Experts of a small language model.
Experts: 2 picks a token, 12 empty slots to pick.
Training: a variant of Adam for the experts, 283M tokens.
Below are experts of layer 4 (counted from 0) of a mixture-of-experts language model. Rows are named gate (a neuron's input weights, with its number), up (a neuron's input weights, with its number) and show model dimensions 96-191. Each number is 500 + 40 x the weight over its row's rms, rounded and kept within 0 to 999. Numbers have three digits each.
Before each expert's rows: a language model's description of what the expert responds to; "mostly gets" lists some tokens that are sent to it at least half of the time. This comes from a sample of Wikipedia text that the model never trained on.

# expert 14
What it handles: Titles and media credits
mostly gets: " ISR", "\".\n\n", " asks", "\":", ".\"\n\n", " Starring"
gate25:563498600519513419474495436482487525427497480486474504522446459541586529522592571517505471481483460471484588486530466474503523435515465426554480425520433468502457441562539516517505498567557504479548544475482551406496467527555518495460545548413507500488521460542470460502486528486510489439
up25:494490499438517503456476444493513530512426497463479479566461531525612511442507597485492554485507507419494537515447472504520439454439491531469469494509445527516496509422496502581493507480523508538552475531520535504417471501451524487501480429451538563482544518521481453525522462528568539447
gate26:489497439455555539520496515460518528474487472469554501562488474502439496506386529490485520532519499469513568552593500500556439534429452449535476479485600567472542514457535554469495564459560448533542503473492515423487560448483474410516484518484482547442425535503423541498553487535501429525
up26:457463554581501552549535554582467463433458521530535564485605501480409527560503456486588461501513454533444481540503570573523492509497536488456524503423417445504491516561474474483490524518447500505441479531479473528512445473471541590442565461580492445490516493508502512532460521451515436535
gate27:537516529537465520516484509486510471465546500526501471507505492478446478482517536504478572493455587459497505522468515457532449464555510479471513472442470501525468532425480518535460529457518544447593488496470461510495502568545421443491463578469426538520473511526498528466482506574568428523
up27:520489497531576516512462526453473479546510476533557507551516493493530496502488452543488572507461540456461478507493531475509486524526615450500515569451457528540547457477503544547479507426448490410499519581522491492538484547523438485477517471495427489493557495482429523553528511518552478595
gate28:475472502451506573506559445551515521489475400465460507503471459488525455536491528565603477479482452478454569558543557512561491478531523554484426517417487480541484462505494518532529525477505493501501505430469550523459586493588570471503532548599483521495502501523500459560445469443529449533
up28:454457456526506484527486485507438546538565519544517408495489532470471571514452478466424493490546529576499519520451443584573495477511492521510500530594500543479553471472511555504474462517507538498469462552536510481469448480446406525502475517503494467472514479488541459487477552546566526509
gate29:475528469544483531473504538504530551506489527497540491507496459477416468533542531502504524522434518564483535479523503456617456450535436551477458468495459504563543467500528471519555567570555454533539428459508480524530503464467435451439543422596483536479528522553480442563503471479530487454
up29:520552588529498475559483483495471484525463482495486508478458533524543474506502497469530428457556426502540532450531450554453484493521467492538473478517553436450416522565533564427486447522483458555492479484488582554530471479535542502527414540478529436558427448501530587526447545553438498511
gate30:516507538474506449536521456510478541506491518569503538426497534500507532551465524445532527475492507478501492471392470470443504497429455493476515451492473542433523498435469549540463438500484507442444448500469575488458471476502573525446538531413444482549485488555489563546534467504585513544
up30:522516450453536466503457504498497482526526506592580526492519577498595512533434527450556508481445487446474454458465441486508462543417489455467520450420464541492531475506491528550552489485486470509469492490515514504450463474473477440520497478432506515482472521504499526503622440480524459537
gate31:469527464531455471518545516476395509560534464509434540534473483478476481469553538483525491512470520489493511491422438495576519409470498519373438495486540434519482542532481520531489453528440564518537499478561535477486450472429521524534495545495563493505515485558537525509561460512484463487
up31:444476497509474535449501583463471538542535491477508575540438555535542485474524521519599472570464509516518535515427485489539518494466492517380456517484524469508478556499444534488441464488500532566552483517577502464415495506489494492656494464471553443439542531532491559450537461470491448516
gate32:497472467432515419475463521444565468448499454406503477511498491522525546476519531501468546497473457535490616489506504531517548528429491519555497503525451489475512499526510519469480542465572509464551546461478559531537455427544482481414476495534500465431489538552534487445438555475487485523
up32:468505472515523490543518483539479519524484470483509540499583517501454557461491552531408445454521573438474447553543568528543485522519467463453528495552453512497525522419527461566515450462397467507479523538538533458447465584498517449581494510454547579537518443476483530468488455487451569539
gate33:516461517478476457518468458485500491474531499483421496499530503539450477522520503472441518466444549526540448538533448482472523510491411519516504499435578497507485570536491480490436528464544493555558480461455479561508462536507430524452462543433536420500487498448468542463556540462483477442
up33:469494462444558486559421488535531520496493490496456517562550507508512515527399466499511596521391525528451524470470490492491526493420497480503541541407546505528513542532511449479441539464525529462524501518515446539478497522439450539452482499474463441463533503468491514480500486431503471509

# expert 16
What it handles: Church, royalty, government
mostly gets: " parish", " honor", " Pope", " Christ", " Supreme", " inc"
gate0:439566559539511505585520549453489497531522529483508498510515519449563409501474483521520477464488481528540580535614469511514548498465483443591451436532596564532522498465486493465400443549522450427502511458482465535517429449491440460496481590569479546464492520530510509525477512533447428542
up0:557491430462523475453446492525499510497442511508522498503457544609483474497459517500504498497507453555457484461518508474532472462517494479425480502513438495504460458541447489449520554478514520572558468443464555429422506552517526501538404505463525464539505468545446596492597483518545501485
gate1:497514576474519445448507562539505500583456509560532502496513502591504571508492479513497528512488456510515472511550653519494497551450508523561545455486521510482479538475604461556442464532519437522479511471474475568534436466455508520526438495480558530469521505468562471498524479474510542552
up1:536469507554488478485484521522512554564581468481522445518516524568486465469512460442486489448478551579533484526531519540511455539478426517525484499468508479461524497456625545498419519514466479529497508532529487646562525481513501492504458510419457515488491467502517554468504482554483434496
gate2:526564389633497530489565559521501526555549381563418508486467532520507462503469500528518415567483481470467472506498511493541476466572513498439446519448444526453524521502434503467469498482504583537443444469491469513445552497547391558520500490554428513494495526550537493492518509505574516480
up2:480459541357475465526417422508471502501491599428538484460515455488514540498561471435551554492511498516556490483487499490499559547465466484518521534561436495517432515426571526561596492544509433437542567488494550446570458482491570416516495560445583498572515392461450501485478498503508462504
gate3:541489524471484456489526520491462490528432484509451459504387514552527470507462544484516468532567514522506501481445513541505483482476518482464499518522513534537494472490508458451455510517530494450558501508477473523573438502480470543491464559551521568515497513530529512494518503483539478535
up3:507471472474433497504529451584492506511445493546448527565462560540515479490415454458498513536537497494541529479472538609517545483437502436487500504468528571572521520520519470502460537517560539442503496525497450485538498508514515517542486553518531530548483531570558488413487478448460498496
gate4:550521469553454519538463542468561491381477440520496469548569497427567472439503474527488460446550493523509448522547535449525478497469461465497497495505495508543544477457567541464478489514451510521480497463507535501471560524422553500550551504460484529503456503590555413541516490498426542449
up4:485502500461546449539480439458440477491486464556445536541475507509497458506527481454515489413493472455520539513457503524482499515525451516540506472525512489478392478533446465441454534513494520452480491481504536492505464463534559505468488447475502452532461451399467528499547521481498485544
gate5:492477563462502520444508531491438513507575566450540526466460473540500461512415547444510547500509507464579481595517548503433414527454489455517473542548547443494461503497560479461492432555498497553548538505485480516515463488516451543495418494571474548521439594510455494438549489498496531566
up5:487461488482554494482473532534495467479509539523528512480453513540571479484430452512526541534477555428474520513520535508472447490417484402510522527569499481495527465474494509477468455503464471549578521516504435456453449449561503562504495454484507512471483618559562528456464522473550507508
gate6:479527453530524488473495589526487508589488429450499481519471515504559513511438490473435500510413543529534500492545464392488473496469568481502540463501462464517571486498512471477513475491455457469480480547471480557553503401505515452564508537473561470461532585509453565532489475471476461528
up6:488547499485461465527570570509541512498547502517449493458471472501594461508489497420512534445464531546559558529545436424508431476535512477484517491536432485507504449478505526501566546509503462511521444523457476567548479466538434497568419565458569454493462544458445533565476571495440493577
gate7:458470515500554500488507453553443541563482529502505499538475483571553497465508515447529553557471549439491473518531462561556488449481478505522496523489560495511469570499483520515466449523548534477595499491548499547585537481504638495505502510477544529518529487577494518483483468453557511490
up7:535512454550518493502478486572458523526525520499458473518502490495570417582538525532481477517449473446425470501568470539593489513433465487475477481469509510511503464573461557478447443494477538563545503434565460441545524528410535456500421519524471561480497499576518518489489506435468499561
gate8:472498516555485521514455515492464501433565542472503526493506449440476509477496490472446499522528538489483496549547555475544462497498551496507488532463551470467493521477494504586476530515489427475533560481474453540541440501455399565453506537466533424537480478485536451540532507491505468542
up8:496507486487526524500580443502534585509490462466540427419510539545482478524531543481564523495535479496576514498452435566536476467529429461496474524538475502562501543524462524444552430504507522496519442498481567501486561537555519456522448472544512502510527504504465576474463523505454513494

# expert 9
What it handles: Music and film terms
mostly gets: " album", " film", " Species", " Label", " role", " episode"
gate0:611523493541489507526474492501458496469552501429476520508503534480524507452455491459518505468509523474496445575480521523527415548490494483529516456439547448469493478432473493621493477481516455505535489541534528539461528523444486525523490506473474558429507508569489491423537530629420436538
up0:422500555451487475521476440530533479454527471519423477507437514530542505551503537462546501553623451523493439426544432522510548485537481524529460488486462521572537489552508559439483521586514495512523531502563578391517457491519479467486465491492508545514465479459484504474422464453503518462
gate1:522538434467571479548501492556468501481518519511511494533541532498604428469441471476544518478541533435530466509449533502409472512415561566588559537565516509536381578556514484489437561562591577490437516580476505543519506484543550484518488518502530528456487542532509465567566477517555537552
up1:405518505468508506457432434518452429541478485514589489453438495523510506440475461505506438494516538468460511547501472457500492524584481500497475550431521501505578477487538493502435499528495522484495516504474490460535457474501460523509562537396490481529452445539513464468478513380433492460
gate2:466517472425472460490479558524466520518493560506534528531418399472547535492449522486520441423466583478476444483531501418480507490496523470570604572505498449516513483484433478404502443497516464494573464518536435446526502473408516498498468450478521482450510558463524492499574479530549499548
up2:573513499548495497566468521525509441465513468543496524492480514500466480526525501521533517513502484546505494546498559511438450482496491583453459494513562517489511495493518456491496545573468533508467521448427439479543526535513504545500464409477499510495556545548519522590466449532448533498
gate3:555509592477503445456495474551505520584546501497552457535465548551436513480559484476492610510482485519503514526537431481520483528551473502510503495516538514469482465474543524431562557541539460514540535450497555436517541575513546468509542492576445483499517567579526633501512519461492447519
up3:438501425535520544451542544402553550448519488512508500533500471459516498482537451510479414461498531514469522440433506462433478500513577509483400503446483506512574446502464491534480472516394532465478473519490442471476513441456534512532472510466472519451480434483452443538477551569515559482
gate4:505500516530467525547479454517487531519455452503461478513511533477532481458497511514563544521461509438475469556470394521509462496493542470550482465467514501525518565453498573579501524452519437493525554544488527482526477463520508440593463518468542554447512509520560566439523543483509477558
up4:531443544494521418465455526513453465431462561577504529515452446541554495538471505496516536472476484520468466428546510488446532520551507496443502517466478497482534454452603506471531526535475443553518501539477526497529536531449448474495489549517490425488515511463477423545553491518533504496
gate5:501526518483491579513532485559555506451509466492535540491516488545541544496515508495462547543447508490451468523445529445509509516462467419529429473462580523530487406501503508579475467501460514515467468468466539465477478440554555502604481507500585561521506515546486493481498468488475526486
up5:474494545512475550605467515493606515454489487479465510570526545533548459431522500520480506548542474422493506535504480441552499601472519485575501491504480488501502532511515515417493461437455475498466540421552485488519468493542494558497551442483484531465524455428467509519429454467487433515
gate6:432517475527518427539468426473602545444451533501477556463531541449483461580518521547443579525527476488524478495512476459535422503483557491516476500470396541553449533507473463438514558476510479482475494465485455421443498558506426552478486517465534500506521462462516487538592573535477420438
up6:484465504478475463483522514415541562564495527500520588462543511460500471508521546581505501512491455467503451511407497543502495456519559559490545582536487467491497542501499467451542505586456443557517513533533503489485462415443473524527580509493486586468548501428437597476507475437480460503
gate7:533523460523548503464513492477524553526497435488448428547446549466495516479528528521463493517515500449495496493431500518393503452528571537478496477427550510478439571499521488504476501598520544562503513477510486582482427459492489491545473530453453541521482515525469548538500518552528442511
up7:554496593485442469508459469518416497492522477534510448509576457447424486500535449461496494522485506506563547462542505445526565538502481485474425502534479571421582538478512530531473466489420524469484502498449520405537520603488562486456506525473478481582468435572506502526483490496477525542
gate8:470468517489474468481503507506469455550477472541436429468518513492458430488543489486583506526469469445512557537512464486458577496546468555484538477514520518494487496479539434495495496546558452529579508456417530576617459579537478528571456545478506510459551543497492513533586535508476479512
up8:457486536538501506567505505497540526526523517499533473472524508457496476458544457483477426507530596553538500545486520526569513452482481494463510455477508528479530558471499595490585529497441508462443504532552497435441503451459533518465523485547393493485479460498516493492415509456473546486

# expert 10
What it handles: Section headings and headers
mostly gets: "===", "====", "Scientific", "Species", "See", " Born"
gate0:518487474483505456513460463490512527483478484543537555512509471497485514481493475548499472533491522465488462559480529482576510582446449462499475489503498535520487487512555473548505466497500496610437599505512518464559515515556530491521565458598481525487530517494488474504546468492516477540
up0:478453494488492570526516530478517476444467508470507446501470513502524459452502477465525573512533447456511498517489464576420492499481456478564469449534556548440504525465518532484488484503521539457579424465479511558465483576458445512419359564465501538499500507471474555536520500478521501457
gate1:529519549493510542482460453491519452506550511473506496577455451490548481560472476525470516461498482550548448504492528519455546474516493446475507504546476457467491443437483407477461482501440511495529469495490520538501502478541472487446525477453516432448479506486460545541479563495471425546
up1:454533462457463507456472536461496445501467499461531490453516513477499429538456510501536462480512546515510466422575446460453507422479554526461436477468554465494455486467502456513581484456537535501532466479465500501488482549521472466443454509585492446522473538497501536498544507553436421447
gate2:422505484493550464516466457524490494451500598510519513506480499496476531501541515459397525419530527515447447436470439497480430492429461464469496522525432525573449438474569494485484527523514425506495413532482501545427463482508478481528514543440491509481544464502489545497510529498512504542
up2:491557450505483456446491454564538524464533477479511489448474483517504490517522483507495508464549540478563487567593485511531496418500512511466480500559497507494491559469574474501509486563542431547567472455505493506498476502512402513586527471447508517550523468469502551455506479513464544469
gate3:477485466500550507516526538541410513544514448494535466549544511514513413552489509542551489485450571432418489508552506445513504411494451480482460521556497416542566455459602545443460495483524519500582519413498508475486450514420485457519479548527526525506479565515564549528482458502473474509
up3:401496466498527568583551456519463510552567438568501501554528517464501535549522500496490517482444484542483531562594478414516481442501513511473515573462446477512537490443563484481519558508534526422506500435505472466541450493494516433550461531554473466501496535560505603512496504497503528489
gate4:489490575473514548531459490487428471502501540517483459467503514556465483495566501474518504483489511477570488560524442560484500467506496482494548504522503515528499531469565646460403507498472449468512388477553492552541563554522488498463507520525494543497508505531551579520511557524548441569
up4:545433492563506494468529524481524523490568470454471479585532466541542507571491537551565507507455449505537553525440479446537558489540503542518465541495474450442483498479524442525512499537491555503586494515450508477481470449453476524535494479478532504489530511501523509518451469559415480530
gate5:500530511476514533536568453534497461498520416455585570556543524516514489487437506467531507543495485515503495472431594462428459528514465474481484513583496472529523463509466542549540527477448499464490505509500474488548509473496517509504502495539468514556517573466495546559502528480554422560
up5:553509496475557517556550464498503494543500482444480567495454561483571563531488513465528561522448514461499507469454556510434483546467480488392537473467512499493520470491432523458466517440493446426539423483526475493523559470485460459545491474506490466468488542494520514533502549455550518591
gate6:480486429517464529493505547504475477515506443508557494472519503478428508511515533518573624507508473519485489533520499560511513545474484494507458462454427537475523495505476450506536481514497465518467467577509507552496503462480477447525525483484490448483565462486490535501451495513414514548
up6:534560447481499485536507623537423541483484423516512522466450457546439565446471457528501525579521472476495468500468459478493549508464472445458546530506491558542528487520443578477536472467494504428453441447547482518540483502489430526532518582502485466479524499490473567494486487544514477555
gate7:403464498541505575430432501516510512462536488500440455505548475482554499462418516495577414512529485497505564501411585483540467549513537568542515526475505497476471515463572444525492468530523465596480546543460509513495515478523491453519520477550495453550501501479458477544473487435465505478
up7:578533527517498471516498476453516525477560503486483477482445568506478485504520482459479445462450503522532444519554460443451532458562489482523450433498485438507471502486517589531530455511468499505497483462424538516513477560480533561422392512494456588542444516570459510509471583511436469473
gate8:525429525501507489496471424480509522515458542486493566501512458523523480529505469459537477502423452393529545457426436485445510499468492551496480512462443543524519513479440487481499509525549507573546608540502545547542536495461534409433426465529425499419587521487475429496570447470419477537
up8:473473499454507554483563476488536451510509486558500498511466481562520516510488502459503548537578541460534509495451514513553484448546488478420535514551536436524477515432525447595552461501470480445518473579484444543541504471535565557572534491487539532510498516508520569521526497472490431458

# expert 1
What it handles: South Asian name pieces
mostly gets: " Bh", " ibn", " Raj", "ș", "ah", " Ash"
gate0:386389537475501519521482502514533483405482455499516514564499606575415530466442474547517600449525543422527478461561557561525497522470517510478560465512465469583518465546473412510508524487477501498541513418479464497550433478505410505526589482530507539553544554503499483494457471493425441493
up0:471412539492528429537511470426517494509477478508507507457469471508439489541475539528488581553540486429435428533417457469435549490472550475440541481526465514454464509490460456503550568471420402508463521445456536547502496488538472567553492538452548534515516534527477509492504519472503478608
gate1:504522487436503578516514449518491496488536534493591533457574567547539480472511552460465500447484538512497525521520443526517508479506494490538579491499475536540525521492489466518538501473531476505538525382501525493502520467440569523553505488497473497456505504479541498467465558505541539437
up1:534542546480507496496484497417420494492520492520491454453514479470456491516541472479548457487529482424530425527459521453476541504578538494536512521510545509537504520529530489476528446465555504598487489499451504509460535521466434537473489464558506524495526452455402519480620486456507485540
gate2:443535521513428495497559549533544592440510472475459554459480478477550470453472552491459448487593469536512508452490497520539557532541515537546545518443460582560476455469492426523463525549467523450575455526511575505491503526528498523433453545495457486518504417489502494485437550444433552563
up2:415492511560451474546512531459561560478522474495464569451449425493533514403478496524470495513474471485460513432563476512478542580463514505483516557465443549567482520500500434526504493513450549472525505545524498513556528508484574475546493427485495479474503478435549486522440559465471563540
gate3:557530539441598491574479474493497426444453533543484478514511621520537475480455487511527572525420479497497422435480421476476544612522541464514596464503472558492541504471505501544491505452477547522434541502496436475557462474543537486516467469432409522492476507498530488468501519552549486471
up3:500473464507522520505501462528557543516505479545507469534511505511500533529547528554504533558463521480556508450381383542487480508495511527463570549554522549501508498478476493527573461448485532579441518492497556485523495443496527510553531564496505558530533534503459433513467449519494496408
gate4:406522481577558497551501522541490508478508525587559500537488484500478489457480538506561527498439497537502496445453453572464444492481442524521540503517452492565564538504553500497520619544511474538453561424488479520508565465458516493503521457509494496531454509522551429474506556514484485499
up4:467489582478438523483490509466523511454494525448437505512401490582526511511472473557495398486519533454542496563513541500417471500519493493537496502584491477510448495463553525462517449573496476488499501561525511495534403507493443486459469469547512535543483486444463525518534454552487497554
gate5:484485544532520544530438528480514565483511435497507436504553521476457573554565591474449506493482487484492518518533436482576468477521527477538449502432416473521450494527531501544488503482517443462533512522590554479470507597491535475509529527507561518522514479488508499474435507488517415477
up5:571484581465528492428580456512476451465517590453423551500436494516477422465477509551544512464551527523535433496451488517443540570531458521496500502527553516505486435521476491486528454504528517513448477498395507536510489491487490501500477556496507545542488496475482586519523515497423537570
gate6:494532451567474442504507506480540536489535506522501525466531559565516559517460490447478507599506496486478539534539551458487469489473479459534497502525486546548514484553604469609464502513445538524504426529498530478509498464490513481525512541535486470543464453428455502476478507505464560476
up6:437558440463447469467539460543479477474449529513491463498516596484558463475493467478516505508442471456553462564477555439548517515500546534580494467409438480525509513493529465607476521487543438495527560552488546464517490415514513500514475472491463543425531454472542463557541542534473511496
gate7:483527413501487496516473480486483516538530573514509530468461455461538518540466507429566481493506453489495484522508515441544491536508462519517514504429479454469552571517564489498558516541530427557534566554487504478488501535526502460461521437500441561561553368481409534461540469520506419480
up7:531469577513481536559487466569532460537530515519483475524464503576443487530532526508453484493578511483536491495420508518507451458463527490433573494560488486502447462482463501507450407532483636440430480457554498511562515519509488515523482551562506499504421550515534509565458508433537545482
gate8:456548463521521446536463509472495515498475521538510559464473467537498480517469539490511548529487444462516439468514526552537554498541514442436432490505584454461469499502545547473539447545536536571537526452539489494500452439521546508474550524511472477483481448462473527570451546543521506523
up8:545440485477509532428530478509488479490440459530488487463542480471453479523488549561578430430477502505443523521539520431463482456498479455553462483502425456562551472464505462531521500498426477458458520517481529498477497569532464534465513531484461524529519506536458453465525447574435497459

# expert 7
What it handles: US names and places
mostly gets: " Washington", " Hall", " Brown", " Detroit", " Pope", " Lee"
gate0:481452538469492519534529493527477460486461506539515505415490496523507497480498474518546489506482484436520433516461486471552521495526449485517573440464412563514459522547517468547573452456539553481559502481517470482502590541526551498526467457480494443491522494472517483430504551501505445541
up0:487499437485527579539529534550532516527534460472573548528491534531495569517476511477520497526500452488450541455527434469437506504534516451469519567478559563478518515453420445475533500506499521471505499491467493516488499524484432454566532530519527518512497579524539488453493506486408527472
gate1:524469502497555557601490482466542504553517434457523461517490480485471563479484575577485468476526540476485511507503541479546417452437489549503446502598562475524516488501437490369485473451414564428545542475460563528496469459494466435435532494535464509493481490506496545551451533522522432453
up1:525540476483530539547533496522539506549526475505466539519509558399531541463479504553432498498456577505454557490550471520524397499418510458469525519538526503526521505533409534420508453385491585480484570425502503469455506478566528488475507502559477452498504565518539512547485484530461496443
gate2:600469537553553487544455444518535459505502491507475566484489474481527538526446490511509493486490475495554552556438526585447496524488459500482490546508538510517542446511504486468480452475503482534562470555546458536398522478574528513458494501480526528474455511498535532510508528480453455409
up2:595547572505497519518526419509522477484507440496503547498432480486464471501497482525544467471486548470453535515501521549456467524484451537526464513497527437545468535529475529531446489490537503569556480421476470591528489519531531495453463556488470554517512577538526525481490525516543423532
gate3:533512454599386538520423393586528607447487443571504550525489497586476514442489528561470517458465549541468579518469549535556468448486466544518436583553449514460531495499544509555480490499562509530505529447493557570477520466480468532438504518531523496536490508517509487465435547458525503493
up3:477499572439563494451506530381487471576610451401488462513534512522495418509521500389544416475532507566518482494524514421440488515609479480559479470518517482450439523461461486508575533522496448475540464528395480427497539515532479465488484565511484546469468482524455550519542446534548457543
gate4:526442563514459557449489532548495459522507488557479461531499544447510480501474420543491464579485486498484538485483461548517519544475557486439528532498439568569540540564460527513495501468482501408506466485507460486490514480484519458574517487527571545532505538560583456400432444517459528516
up4:476465525507534521468512471505486533462477555392534579477449482546511562494556550426534508561528486507464486413487540435512416496516479504540461516509537508466528445458509494422512512477489520495523530500483546495500484526537457528471496452459482529476571490485526568416527535490505548451
gate5:433487600512523536460523543458477543524460405509432495467479483518478482513554498450504458439520515493543559508530536531541523481502465450513472469553522484417462482506484559529489512478484541549510505499530491463505490461534429547484466537545533537508479549485529515546455545521466542432
up5:478515468507544477535473486509577469494526525490495490498543470520519463528503549483470490466503516535533502563535480453521440511524481530428413496550530459498485502528497506534487455494491457508514511517472516545459443547485483485502462531514569462594460444528409518473527456503527544542
gate6:509456610461460453508505415521416531512470499514554450484502475507393456553474510502517446517510440481529545548439487474462519449466451574545532535555486510520460547476512486540565454534546465533519465560547515545515545495415483500480517499515516491579451458467495514497448542457499427518
up6:488576444535489442497494542486451527459499531454439496511488507466526485507511528493450519435531531500493462486542513485523465490491508455426513468510483494459447524539472522491482487500449437514496438501531515504473409525591459483517473509500453461434528513506513587596536473573499545529
gate7:442514470520455498510442497507552526508527482590510539551527490522520417444526517528531432505469493523545497450488488491493462524464506482497462483501556490539487453494487578475528506485515475566506529484530520423491534511549574479444482465505472518498528489515477497516563585476459456517
up7:568458520435519477457488520488448501535504458443508497555480498434560588536464504433468503408558524482484451560459515502561514462567503475518520512489462487413501548518534411567524512492418505513473536531456513533530518531493485475549484583511525485552497490526479506480505411531538508518
gate8:387424460465506469522466549518503499545459482434492441452471503553529547515528476477465471529498480496562572467475475447533520457441460481504546545517495487499537520551464460481514493489441502425540462541532496443522544462487514539569504422554553463407538482432513534490505521545592472404
up8:494514537479508521428445554453488512498472526526504498514432501464511542516505491499542485497492503500549437449543483451487551551456511529551463466420498471473460498580544533550493461499465518604532526469597465398467533519517571422458472529453476516565525467516431514532551445528518449537

# expert 3
What it handles: Romance-language word pieces
mostly gets: " Manuel", "ico", "án", " Luis", "co", "usc"
gate0:424516419511492536440510491580497478363501513564567554488471513495507582487505544489543484548485482529442424495479505525510473503454533503537479450522542481490447458586530541545538532514548467465520507469531528539558519461493544521530542508558507552501552480506476574488501486548457533550
up0:502485410536553499509529472494584524464460441454561465557558491463481563506456515497504545540504555468495513540434533497569496544480533456458458579521558502437462511514534471487580540515591571558501488485472492479449522513464511462535502517515482463512502503477441524546471488554525561473
gate1:471524543500532537493541475479469550495471517546497490523481582461448515520457519506482546507531499466500565489431537528584464424428489530522517489538482497448510519487427487572450504540486540434458453561447436509512520628462456480591492479514547530519476541551570491503505543480511589503
up1:519472438437463434450435534426537452555512525464495494522521482493519453501533511421529484508573513503472413524519479468432562471511547497487459529478562487487473546471463550605512474520530434565510484468536506456457460498504462540371538558513470522526517473511490471487513464586479501510
gate2:499501536441466445466516497509455439527552491476476479497510559492492543433461433485511475481502495441520481561547513532554562555545450476460515447477510484389470550495508481507428422461501530498525515509535477524536502456548608500534504546495424469513455442440486500466535469489476545512
up2:546567507487515540519473432513568475474528543520494503540447447512513522501509486534466460491557547530541491564491464490524482432563470503507522464501552471423458518515532537479493543520562491547487483519544460525524477493559578511466580550536508542516536488458514512468473422507506520469
gate3:505499459486516465499549487554463485523598492536486536478493561547473481498506502516625463442505483477493477539604477503516511479521525518484529522519531541510413496611486561499395463489442536492486499526480506494519557527575609518485504500488445534504461499511509457498517503463534595506
up3:539533576525532427523467487479448536485543486471492562466553543423452493502555499556484490473486434521484494521581524514461517549543491481505448504585471529508513525557401570463446439477406567404517489513488490423534435561513607462505486526549530443495525497466481480500470550485475475459
gate4:548454475462439549428507519574511549476415446516528512475438545575511537562451534490447584491530446470486490512479552498420434468526460519531466546449459466501520478398464474460471475480533422503515483546500521545497505496513463490494445488499484422536496473440457549502458567507502421514
up4:487505473517504406500526469460524510498561513473494493502525493521535494511536537467508459531517499552495512547519548474516549501484515568445515467504533480510495546544538529541469498447459583505502499553494526532502480615571511434514519548525579558527476540566446467477580458513517638512
gate5:553465494503544463486509526541490542470551451485538500470480564552482567505484462557497452506531495559488508510523537559542551520445501489548520543469584548501460436547542461497420493466456565532516485576551569526502528493472519546563460486531483498540514497446539488486498518482506512502
up5:470516480536470538466493525551520442555548463457534517515497533551461541521446494489541430428528533498438457500545584470501466468482453507489566548560499462475505507506556495500455524461487446531476543512512578535528456493528496533454550523514496566493516533473454510490441496483513511530
gate6:452459503511478475470512553546449449503473537497499484490463534459465482494517467443530545474543528537481499487492518478508516492474508500524469558463535468524487481488545468467482525588433493478461529485469505486424537413414488545520508492413482557533508555543523472421496447508440450471
up6:543520486490539557525503558445502525485493476553403451455500484518526499497527546542436462462473519438526496499491442515470440493623525540493492453514465471447481575518428483490523508506506451460537557477512460506509478511467560466485496476554533415473517493544502453575524541433491536541
gate7:498453458380527497471475471589456403423497506532518501456575512511480472557504416478556498425518534468479496549529457559475470522562489545517504535515535478453501557516545597529420523478530444440516429483477424478497473554485570407462502476469503521447513432455553490496481489540552554550
up7:517537516499517459485477511504499491604531493519484458599422542531456432478485488501560479543504464529546493512428464501521490523499533470421513478495437504504527513447410431468553514507520479462517524511467536554498547491561472571527463499491481504496535485633471451568545545511445499568
gate8:403530525535520549437497516567449455457462513499550499532529473500448522450438538483425445510542425503492477469494533512502453520568530510486498521509454474460509443444609513513533514497469425557505523452475529508513441487506565492525521530494473503552496487454460486514446568508451458541
up8:580451476479447491527487545495584502535517459550428499553497484518529519552472467497626467490456490438482516414509471555524543570480477506495514502511547579474446539560464464422506475477528575497460522541474506554557566585447494530461522435523455544537509525495564459468541478512460534505